From a checkpoint of a small mixture-of-experts model trained on Wikipedia.
Size: 11 layers, width 160, vocabulary 15153, 52.6M parameters.
Experts: 256 experts in each of 9 layers, 32 bilinear neurons an expert, 6 picks a token, a sigmoid router.
Training: a variant of Adam for the experts, 312M tokens.
Below are experts of layer 4 (counted from 0) of a mixture-of-experts language model. Rows are named down (a neuron's output weights, with its number) and show model dimensions 0-159. Each number is 200 + 40 x the weight over its row's rms, rounded and kept within 0 to 999.
Before each expert's rows: a language model's description of what the expert responds to. This comes from a sample of Wikipedia text that the model never trained on.

# expert 42
It responds to: Prepositions and verb suffixes. The word of and other prepositions, plus verb-forming suffixes like ize, ized, taining, tering, ision.
down0,236,174,157,225,200,199,100,194,186,165,251,183,238,205,170,222,205,222,196,243,168,231,199,219,188,212,219,288,181,211,179,231,179,164,208,189,266,196,223,129,157,156,302,242,217,174,171,159,229,205,134,120,149,202,131,230,222,231,229,216,262,234,178,129,222,202,272,195,218,232,188,157,251,192,208,239,204,188,220,222,186,185,157,223,245,259,185,203,186,129,193,164,164,160,168,79,214,196,158,153,185,199,188,192,218,213,185,114,189,236,159,253,196,150,131,265,172,333,220,248,122,251,214,214,138,149,206,222,250,170,220,224,212,231,220,203,202,216,182,203,255,218,227,164,213,194,260,103,222,187,187,176,179,213,271,130,206,228,244,193
down1,199,238,224,232,190,196,256,237,222,202,178,189,194,236,212,239,264,169,133,195,243,122,186,174,243,175,222,265,197,203,265,213,215,203,201,193,333,190,166,189,162,173,195,204,214,239,217,247,214,184,303,172,152,185,191,244,176,163,291,188,241,273,192,139,247,228,108,182,249,158,167,163,184,198,222,162,110,95,256,174,126,220,254,214,182,160,169,161,166,228,143,179,163,180,198,131,213,164,171,222,240,138,163,238,178,213,143,222,194,207,224,236,227,186,218,179,153,186,221,233,135,202,211,226,234,206,221,164,149,212,219,196,202,184,215,221,212,207,93,216,152,193,177,255,239,183,236,199,259,315,170,158,234,180,212,152,166,180,224,202
down2,249,221,195,235,250,205,137,171,234,164,259,216,256,186,211,243,227,241,201,133,189,217,236,186,211,149,202,231,229,244,172,195,203,207,170,262,199,119,192,158,154,196,236,267,234,221,151,193,228,206,225,308,252,217,250,104,101,263,216,115,205,174,226,220,83,190,179,230,158,252,266,189,198,232,156,225,167,227,137,153,175,202,230,205,241,243,187,215,244,140,164,268,244,225,185,189,186,192,147,140,254,242,213,190,217,235,223,181,215,127,238,191,245,137,168,175,205,154,200,282,239,172,246,202,165,217,207,136,224,240,190,171,182,186,246,166,127,255,179,223,247,208,214,158,192,138,206,188,158,205,201,203,212,229,196,153,138,188,146,164
down3,211,221,274,76,223,220,167,173,139,207,204,217,194,206,218,171,243,140,199,156,213,236,188,232,262,134,189,225,253,230,184,192,215,104,200,284,161,154,226,259,229,176,193,143,241,217,220,184,155,209,150,193,240,176,189,160,226,224,137,149,192,141,225,164,189,225,215,247,220,123,139,177,171,216,160,263,251,163,248,192,242,185,230,211,240,202,137,163,241,221,201,204,176,207,214,209,164,174,221,122,212,195,179,173,254,185,142,161,218,188,189,301,135,223,233,236,199,135,175,256,206,186,212,193,255,215,257,249,201,286,193,158,110,224,227,215,153,319,239,175,216,197,252,164,191,221,194,189,238,181,171,205,202,192,127,202,187,263,245,193
down4,136,182,236,154,233,217,246,188,227,132,183,123,204,256,197,131,231,158,247,134,179,148,170,200,210,171,214,155,233,218,115,200,168,178,256,265,204,181,177,240,251,181,264,236,175,327,203,199,128,196,252,228,303,219,137,159,236,164,206,212,195,196,174,220,208,207,222,207,159,167,238,86,150,219,244,228,232,203,242,203,186,183,180,169,214,176,232,239,174,167,235,226,178,210,228,131,168,170,230,200,212,230,186,142,228,180,179,232,160,263,194,310,160,113,214,244,192,233,274,174,214,191,168,205,215,185,212,218,145,160,228,186,269,206,221,198,178,168,248,200,168,148,136,255,182,172,215,214,281,185,171,201,256,240,233,209,179,208,234,156
down5,179,216,174,216,198,189,217,194,175,237,173,200,149,218,162,235,162,226,205,189,204,165,154,200,138,176,167,233,261,234,195,273,233,197,218,241,219,152,119,205,156,197,218,287,191,173,187,140,169,198,167,180,162,230,222,146,209,249,188,267,184,187,208,228,255,184,191,198,195,165,142,240,152,235,256,207,214,116,285,198,198,183,180,229,129,207,225,179,247,131,213,229,183,188,205,165,292,173,253,247,225,266,165,115,213,254,196,181,166,175,201,181,225,197,221,279,277,178,161,180,247,251,231,118,159,210,192,225,133,161,159,193,162,151,249,238,147,218,222,200,216,146,166,187,115,215,210,283,192,210,116,242,242,194,221,221,308,269,189,234
down6,214,267,194,147,183,200,222,132,224,247,234,191,245,163,248,165,216,212,192,161,236,210,261,187,223,141,231,223,195,223,205,219,192,205,220,233,223,209,257,216,202,215,264,183,184,139,218,180,230,175,200,179,232,165,166,214,164,231,246,166,190,218,226,166,160,182,105,182,215,194,156,252,155,224,267,302,216,194,179,170,255,191,252,218,134,178,164,202,205,189,286,245,210,161,181,247,166,217,103,204,293,157,221,182,179,145,238,202,227,170,249,196,206,168,266,147,222,223,106,257,224,119,235,264,217,219,210,84,210,201,165,213,186,186,176,201,144,225,165,256,98,195,221,243,180,189,222,167,180,227,225,231,242,186,212,147,127,148,130,143
down7,205,166,152,246,239,200,204,238,131,238,211,186,163,235,212,157,243,194,249,241,227,200,156,216,228,236,198,245,235,191,203,170,197,133,264,158,187,193,113,221,183,199,221,191,161,218,238,164,186,191,208,244,191,160,197,240,134,149,132,212,186,252,292,158,177,141,124,116,243,192,255,202,180,188,143,283,171,159,162,155,320,202,197,195,149,228,209,264,216,209,235,225,232,199,250,199,229,172,305,238,262,181,218,218,238,161,167,226,163,231,187,183,234,229,214,201,134,184,166,214,251,178,285,216,145,212,194,195,219,165,174,248,282,217,199,254,211,129,222,164,138,171,141,224,198,208,142,169,232,220,173,160,135,194,136,272,205,198,188,199
down8,176,253,204,229,182,168,183,126,158,160,193,241,172,258,188,175,183,203,237,172,198,212,140,62,182,206,210,154,186,181,200,211,181,168,216,175,233,198,206,101,210,210,268,171,178,218,124,184,251,179,241,193,222,245,197,206,192,221,201,221,238,227,327,183,217,182,165,207,285,234,176,252,242,186,203,218,214,226,156,196,265,286,197,148,205,159,221,236,258,194,308,184,208,261,208,233,181,181,171,309,172,216,228,175,167,208,155,193,215,181,156,139,172,216,234,210,268,181,178,218,237,172,213,220,179,241,119,229,139,191,207,231,265,176,195,259,215,100,234,235,183,267,203,218,197,155,163,169,145,223,164,250,135,188,159,182,210,206,158,183
down9,138,141,192,267,83,216,225,216,116,189,140,174,187,118,254,134,210,210,227,231,210,162,182,245,254,292,189,166,195,217,222,200,203,103,214,229,212,286,156,231,218,219,236,201,222,106,167,249,197,217,156,172,204,240,203,290,221,211,246,243,162,138,191,221,229,158,218,258,178,203,247,196,187,187,185,183,252,189,218,246,170,199,280,208,215,222,188,246,217,236,166,276,228,195,205,209,180,209,175,223,197,251,154,182,226,200,155,184,191,165,250,195,190,165,216,112,179,222,148,215,240,192,210,233,258,235,149,163,212,176,165,191,222,159,133,214,227,199,199,231,219,151,98,249,149,230,198,287,163,176,193,196,242,265,207,192,175,155,138,170
down10,212,172,235,200,246,172,264,209,218,201,188,173,220,191,198,205,216,186,137,216,237,254,222,216,204,192,179,265,204,224,261,186,163,261,146,193,248,204,236,117,206,261,230,212,154,162,178,194,237,244,153,169,240,267,215,203,174,187,265,220,161,174,195,192,225,151,161,202,185,208,221,185,215,307,216,162,132,223,212,246,121,180,153,219,186,151,206,178,222,172,112,209,218,265,116,205,176,185,184,235,253,225,190,167,101,129,196,242,189,156,193,231,225,169,107,156,199,269,257,184,233,230,129,201,199,160,168,185,220,161,205,278,210,171,172,191,268,170,176,179,261,214,141,138,177,180,281,175,233,193,177,184,207,269,245,291,125,186,254,218
down11,240,229,186,155,210,243,162,201,242,157,216,138,200,218,145,172,148,207,181,258,67,130,298,205,161,177,233,219,196,206,225,197,210,224,187,208,225,176,154,203,185,241,204,187,192,196,157,168,189,187,223,108,246,149,178,204,264,182,241,210,301,242,212,202,265,193,165,234,214,268,285,206,255,197,199,221,188,205,249,172,142,208,154,220,278,177,244,225,226,227,231,170,253,227,218,180,226,173,149,161,269,117,161,180,240,117,187,202,164,229,196,274,225,195,181,175,216,270,209,180,186,273,228,171,270,199,147,165,225,171,152,152,148,211,213,160,262,194,124,235,190,187,198,214,226,221,142,181,261,196,254,157,170,195,147,156,236,173,227,210
down12,238,166,267,252,206,128,111,231,214,238,177,276,199,178,238,153,205,208,101,201,225,310,268,207,173,162,224,173,206,197,170,236,238,232,235,164,234,225,231,186,231,274,178,220,197,158,100,209,142,202,192,218,141,176,243,185,179,166,176,174,165,196,161,269,240,242,175,221,262,208,172,222,201,210,244,296,231,237,125,261,212,134,210,142,214,184,194,208,198,201,161,220,251,182,214,206,157,250,182,165,215,173,93,201,214,206,218,227,177,150,164,206,187,159,152,219,245,240,221,201,252,153,199,157,136,214,250,152,176,202,173,202,170,169,245,170,172,199,196,164,221,219,175,197,203,313,187,190,227,226,203,299,203,163,226,179,168,163,126,229
down13,243,125,156,254,152,195,215,224,226,254,202,144,283,189,289,185,188,215,213,135,145,187,233,201,174,228,221,252,189,213,240,162,218,292,201,140,230,159,249,185,237,211,213,235,131,149,200,274,169,216,309,258,168,196,180,220,200,247,175,192,207,218,197,198,205,190,166,151,204,253,164,221,257,246,137,174,240,198,173,227,203,232,139,193,166,134,216,199,207,108,207,154,152,172,191,166,183,260,303,230,161,193,240,219,166,200,241,203,183,254,168,175,216,149,179,258,201,177,172,192,149,212,175,216,193,178,221,194,221,132,182,205,297,251,226,169,148,196,212,230,125,269,196,206,190,200,132,194,137,182,173,186,132,245,238,164,263,237,162,168
down14,196,254,116,197,164,206,159,188,185,200,210,207,134,259,220,168,152,173,226,202,177,276,250,193,197,179,204,237,176,153,193,197,221,152,257,210,232,243,134,134,265,223,192,184,225,233,195,193,200,198,194,225,161,204,194,183,177,169,212,221,209,227,169,241,213,269,203,161,190,181,256,239,213,136,179,212,218,208,229,192,262,190,243,114,229,249,212,160,226,244,120,221,148,115,224,175,163,220,238,228,158,154,243,297,244,222,106,232,186,210,163,261,166,280,232,290,190,211,191,175,161,218,145,154,208,217,139,254,224,173,108,157,252,199,211,168,220,248,183,199,179,185,225,211,214,173,94,250,177,170,168,191,169,115,231,266,253,273,195,211
down15,202,164,305,194,127,199,241,225,190,143,263,205,189,220,155,130,258,194,182,207,165,210,216,229,217,138,215,206,201,156,224,182,195,182,206,124,213,203,273,219,135,221,240,156,178,242,172,179,182,220,180,219,162,274,209,145,238,186,138,165,173,142,193,171,197,286,191,199,257,190,102,217,239,123,190,212,173,227,198,225,130,233,200,208,216,205,170,260,223,215,217,155,160,173,289,235,97,212,180,246,188,218,190,156,257,235,205,179,198,189,202,173,161,217,209,169,162,108,186,273,212,206,193,107,182,191,266,222,278,187,174,171,221,251,177,201,262,211,192,198,296,231,191,266,144,204,215,185,188,163,196,290,191,236,189,187,221,173,270,183
down16,181,236,176,157,261,176,220,239,213,200,175,195,186,205,190,251,139,209,259,173,204,197,201,232,220,226,178,164,207,301,197,177,151,178,210,166,161,195,159,211,235,136,200,127,250,235,148,216,265,196,189,180,266,186,161,195,254,185,141,234,157,203,252,183,201,187,86,169,246,227,189,252,163,150,198,249,204,196,174,133,279,272,209,201,236,176,253,210,196,173,248,177,222,230,251,220,195,194,297,192,124,210,208,179,305,223,209,207,159,151,194,228,166,234,238,217,215,172,227,200,180,206,123,111,185,213,266,238,249,285,214,204,136,204,233,154,212,245,151,198,166,227,173,198,153,201,178,169,187,186,149,183,224,90,191,136,200,283,238,204
down17,246,282,202,232,221,147,200,156,144,236,152,120,195,248,247,216,183,211,183,207,188,198,212,214,174,235,133,195,179,228,242,196,248,215,211,198,228,188,162,267,164,199,252,196,189,177,236,238,209,209,205,189,193,105,177,173,291,184,237,216,189,148,210,158,242,242,169,251,199,247,264,129,154,197,124,215,167,235,260,137,183,246,140,165,175,256,172,165,170,226,197,170,250,150,188,150,203,151,178,195,248,297,176,203,214,156,224,183,170,208,249,225,166,183,160,175,262,224,183,146,156,216,195,236,235,212,167,164,253,124,173,219,230,176,243,167,157,174,156,64,231,168,196,224,245,207,218,220,304,230,222,166,259,203,225,233,145,265,202,236
down18,181,224,163,253,183,267,185,206,123,251,274,164,167,220,105,144,167,177,241,189,226,173,215,215,191,220,177,152,227,230,227,222,206,152,198,248,230,220,183,252,192,95,199,223,199,233,187,202,243,172,246,219,233,170,291,227,187,187,190,160,187,238,155,213,284,194,229,154,222,174,195,133,223,256,258,165,277,160,191,155,184,218,187,272,193,141,245,206,196,221,213,256,237,226,138,207,158,160,235,194,173,179,276,155,274,198,129,162,221,278,177,265,173,212,223,204,223,102,173,191,205,244,148,200,205,199,190,114,196,213,165,240,149,231,219,198,159,203,193,197,180,131,253,198,210,239,192,248,141,206,127,126,215,263,136,173,227,184,220,193
down19,194,164,147,152,136,223,224,225,265,135,236,149,202,220,159,250,240,227,145,237,179,175,211,161,159,86,180,179,205,185,245,224,195,191,135,245,176,164,177,244,239,221,191,111,229,202,195,232,231,221,136,220,237,267,213,151,229,121,224,248,236,170,191,175,195,231,216,154,193,181,228,180,210,191,191,226,228,273,265,192,166,264,169,146,240,218,290,159,177,264,186,301,172,190,153,237,197,167,169,274,182,193,226,181,155,222,208,259,119,156,232,280,191,209,171,200,160,189,233,204,102,220,145,192,206,201,221,279,215,180,237,226,210,198,232,217,221,251,129,253,258,192,194,177,209,144,226,154,208,179,215,218,135,187,226,168,189,236,242,147
down20,198,211,292,179,186,191,162,173,245,232,241,211,111,201,235,259,205,294,235,208,104,257,197,227,253,150,219,190,185,254,199,151,209,174,217,180,192,121,225,203,211,260,262,225,182,165,176,246,259,212,138,103,193,205,267,161,194,171,205,196,179,131,225,190,233,247,173,200,183,159,217,121,157,202,241,198,222,197,245,231,175,147,149,204,176,225,279,201,192,203,131,245,193,188,148,195,206,179,198,147,248,168,252,192,203,159,147,217,161,185,215,223,157,192,159,229,201,292,115,269,177,238,168,198,198,208,125,243,296,197,172,213,258,211,192,204,106,241,205,187,212,246,236,179,217,103,183,180,215,203,184,166,224,205,246,238,163,182,212,198
down21,207,213,184,149,186,233,194,160,173,257,173,195,165,247,208,186,125,237,195,231,207,220,281,160,208,212,229,220,158,184,149,255,192,177,228,270,190,188,191,159,199,103,145,178,146,177,196,161,164,183,183,243,158,274,137,213,182,283,248,245,226,223,246,145,170,167,97,222,220,237,210,211,208,224,239,181,229,190,204,185,182,254,243,154,202,193,201,148,210,237,234,202,255,153,190,225,262,178,188,228,183,223,286,193,193,167,205,205,187,165,220,242,206,257,182,120,146,219,201,140,199,159,156,196,260,190,133,222,191,206,216,236,213,155,369,192,203,179,197,257,232,215,196,227,257,140,112,152,161,201,151,212,247,231,190,122,221,206,256,191
down22,173,232,191,209,173,223,232,185,178,316,307,205,137,176,239,175,135,207,195,223,257,261,203,230,116,220,165,179,249,190,203,208,224,173,231,200,217,219,213,186,222,229,242,167,169,139,176,141,213,169,164,240,122,298,173,181,215,160,216,251,170,233,178,219,173,203,206,170,219,198,207,248,253,185,158,215,209,224,163,202,224,138,217,169,152,199,185,196,170,242,323,201,223,160,252,263,158,230,162,163,179,238,250,134,111,208,217,189,213,124,111,178,188,133,178,183,227,177,196,203,240,131,190,243,203,232,221,153,163,198,248,251,164,209,166,93,196,190,258,235,193,251,149,237,270,223,214,224,260,167,189,207,176,243,192,197,216,156,214,236
down23,202,223,238,269,178,183,186,210,257,204,204,282,170,145,132,166,258,227,210,254,187,243,158,162,178,216,246,191,175,203,211,164,233,175,188,215,125,155,193,128,234,179,251,167,193,274,138,266,121,179,190,179,217,141,213,142,177,198,182,225,197,152,231,161,236,216,172,290,286,164,240,239,170,154,254,214,210,230,179,217,170,166,231,192,238,197,158,249,228,160,195,193,244,180,186,213,223,144,268,188,172,170,188,149,212,196,216,150,230,222,275,168,135,189,149,283,281,117,239,277,161,242,224,202,193,249,186,201,200,257,173,154,213,199,163,163,154,182,166,256,160,232,201,154,154,254,261,191,139,253,173,225,222,189,208,169,222,281,164,193
down24,155,195,240,169,242,170,213,214,170,195,203,174,183,137,177,166,175,210,223,198,222,239,206,159,185,189,221,209,206,181,201,195,235,112,242,126,243,250,283,194,193,171,284,211,203,198,137,134,149,243,234,193,159,178,203,211,208,247,192,230,216,166,232,218,140,213,151,196,244,291,157,114,146,269,183,229,171,224,186,211,216,289,178,162,203,108,209,260,215,109,238,189,206,186,162,143,181,203,227,239,171,257,172,181,187,318,174,177,191,166,252,270,87,234,254,191,255,214,168,113,205,140,233,229,157,208,230,224,274,219,167,169,230,174,239,222,192,184,194,201,209,171,175,190,258,242,220,193,164,218,209,258,172,234,168,239,188,205,267,192
down25,208,218,246,236,174,177,190,211,205,295,203,185,209,209,232,165,158,205,255,235,140,233,244,325,131,279,207,261,178,290,211,242,218,180,249,211,227,217,200,197,174,172,242,278,115,114,222,130,178,128,161,156,217,174,199,218,124,194,143,176,117,153,197,227,227,146,175,202,225,202,209,213,234,198,188,204,155,200,234,183,218,247,211,279,244,197,222,194,200,159,154,201,224,251,233,181,231,228,185,185,180,202,149,198,235,198,202,158,253,253,196,202,201,214,199,239,192,190,186,183,178,235,171,175,226,217,249,101,200,210,165,147,111,237,206,161,245,244,289,187,167,110,224,189,153,194,224,156,142,164,167,197,207,148,259,223,177,197,128,194
down26,217,198,140,182,218,239,204,170,237,259,149,240,187,214,165,183,206,217,199,194,235,171,172,177,150,214,179,249,193,205,171,271,219,110,174,234,162,146,251,187,135,152,168,239,195,152,201,192,164,139,183,237,248,187,216,206,132,178,210,224,126,190,255,179,189,112,184,220,237,226,289,229,214,268,179,214,179,223,211,207,214,244,254,235,222,136,142,207,213,229,313,176,318,217,204,205,226,195,181,198,186,209,252,245,195,137,195,225,223,221,230,241,175,185,189,193,227,175,146,174,226,186,227,139,172,167,215,257,191,186,192,273,217,177,172,198,195,198,194,218,224,263,73,252,165,265,211,230,151,187,213,89,227,213,239,100,172,162,194,255
down27,184,205,197,158,178,261,110,168,201,197,118,250,264,206,160,198,223,218,252,186,282,281,225,233,209,182,172,221,180,151,184,158,178,229,243,150,233,329,192,205,194,160,145,151,217,211,283,260,203,240,190,238,141,156,170,219,237,219,251,144,203,237,183,223,176,213,184,160,189,168,186,192,264,142,174,236,203,145,142,190,281,219,170,172,234,212,237,283,205,228,168,206,161,203,212,187,239,168,166,188,231,204,230,201,134,139,237,205,197,216,168,202,238,201,182,122,169,229,200,222,249,154,238,203,103,134,178,183,148,133,200,233,190,247,154,215,253,222,246,233,207,205,233,230,280,226,182,165,204,142,184,261,132,124,223,205,226,165,212,201
down28,152,202,233,149,176,220,192,205,234,122,273,206,204,129,234,259,233,177,209,209,228,191,266,180,138,200,252,184,188,203,211,188,258,153,240,214,172,199,245,256,201,219,178,264,168,266,223,162,181,197,252,192,192,200,182,110,178,159,206,208,162,203,117,165,172,208,135,218,158,167,77,213,194,223,198,152,223,163,260,230,210,230,238,205,193,229,257,216,176,248,217,144,201,218,197,200,207,224,215,246,193,263,164,154,208,275,143,228,235,198,286,174,165,207,214,196,190,94,217,133,210,129,259,236,230,188,170,139,229,205,177,156,225,197,254,161,169,167,173,277,232,189,136,163,224,229,244,211,147,192,150,232,237,222,237,237,309,143,230,204
down29,220,212,196,172,122,140,226,248,199,185,179,223,236,218,203,207,179,171,178,114,147,218,239,216,160,171,237,145,188,238,141,200,142,164,230,252,302,205,150,182,211,194,231,175,180,277,264,212,232,172,194,118,284,152,212,165,280,153,171,145,229,213,122,194,246,192,228,261,198,151,259,209,159,228,193,223,201,169,201,237,176,170,144,317,264,192,190,259,118,177,132,159,202,188,201,160,225,257,146,188,222,224,171,128,254,153,267,184,162,184,153,206,192,187,232,175,232,180,254,270,176,221,178,192,230,195,198,191,200,203,210,222,233,250,156,206,152,274,168,235,197,177,175,232,225,204,182,278,178,214,191,162,235,207,256,182,218,210,223,125
down30,196,167,159,200,217,179,201,166,184,238,173,180,179,201,191,246,174,175,231,225,235,177,186,214,167,274,162,237,275,251,223,138,242,182,175,193,233,204,208,283,186,248,206,203,187,181,199,205,208,233,162,148,233,266,192,242,129,302,187,189,143,248,223,188,136,122,130,302,138,199,198,308,146,227,226,170,235,185,241,213,257,288,201,188,190,164,266,198,211,196,190,157,177,223,247,197,251,115,235,305,213,188,219,225,213,156,183,221,259,172,160,144,235,160,177,135,143,193,212,194,215,231,209,239,245,197,176,212,206,192,257,197,213,186,178,247,188,129,260,187,143,172,146,236,176,143,191,120,255,141,174,212,171,216,220,222,214,157,165,182
down31,183,237,240,228,226,254,183,218,197,218,194,206,224,201,216,190,198,174,252,189,155,185,206,199,226,225,237,233,188,200,209,224,233,204,242,204,140,222,263,180,162,187,190,201,157,184,217,193,199,200,200,249,168,122,79,170,198,188,164,150,141,191,218,153,200,192,175,209,238,235,146,176,202,184,190,222,213,154,137,241,201,157,249,194,115,118,145,307,187,157,191,210,250,146,258,194,211,249,191,143,226,174,176,266,196,233,253,135,229,263,190,177,235,194,205,262,241,157,218,164,204,235,178,220,222,229,192,219,225,227,235,77,190,254,116,124,239,288,180,211,116,219,223,196,216,256,157,173,133,247,280,203,221,121,226,186,260,245,151,220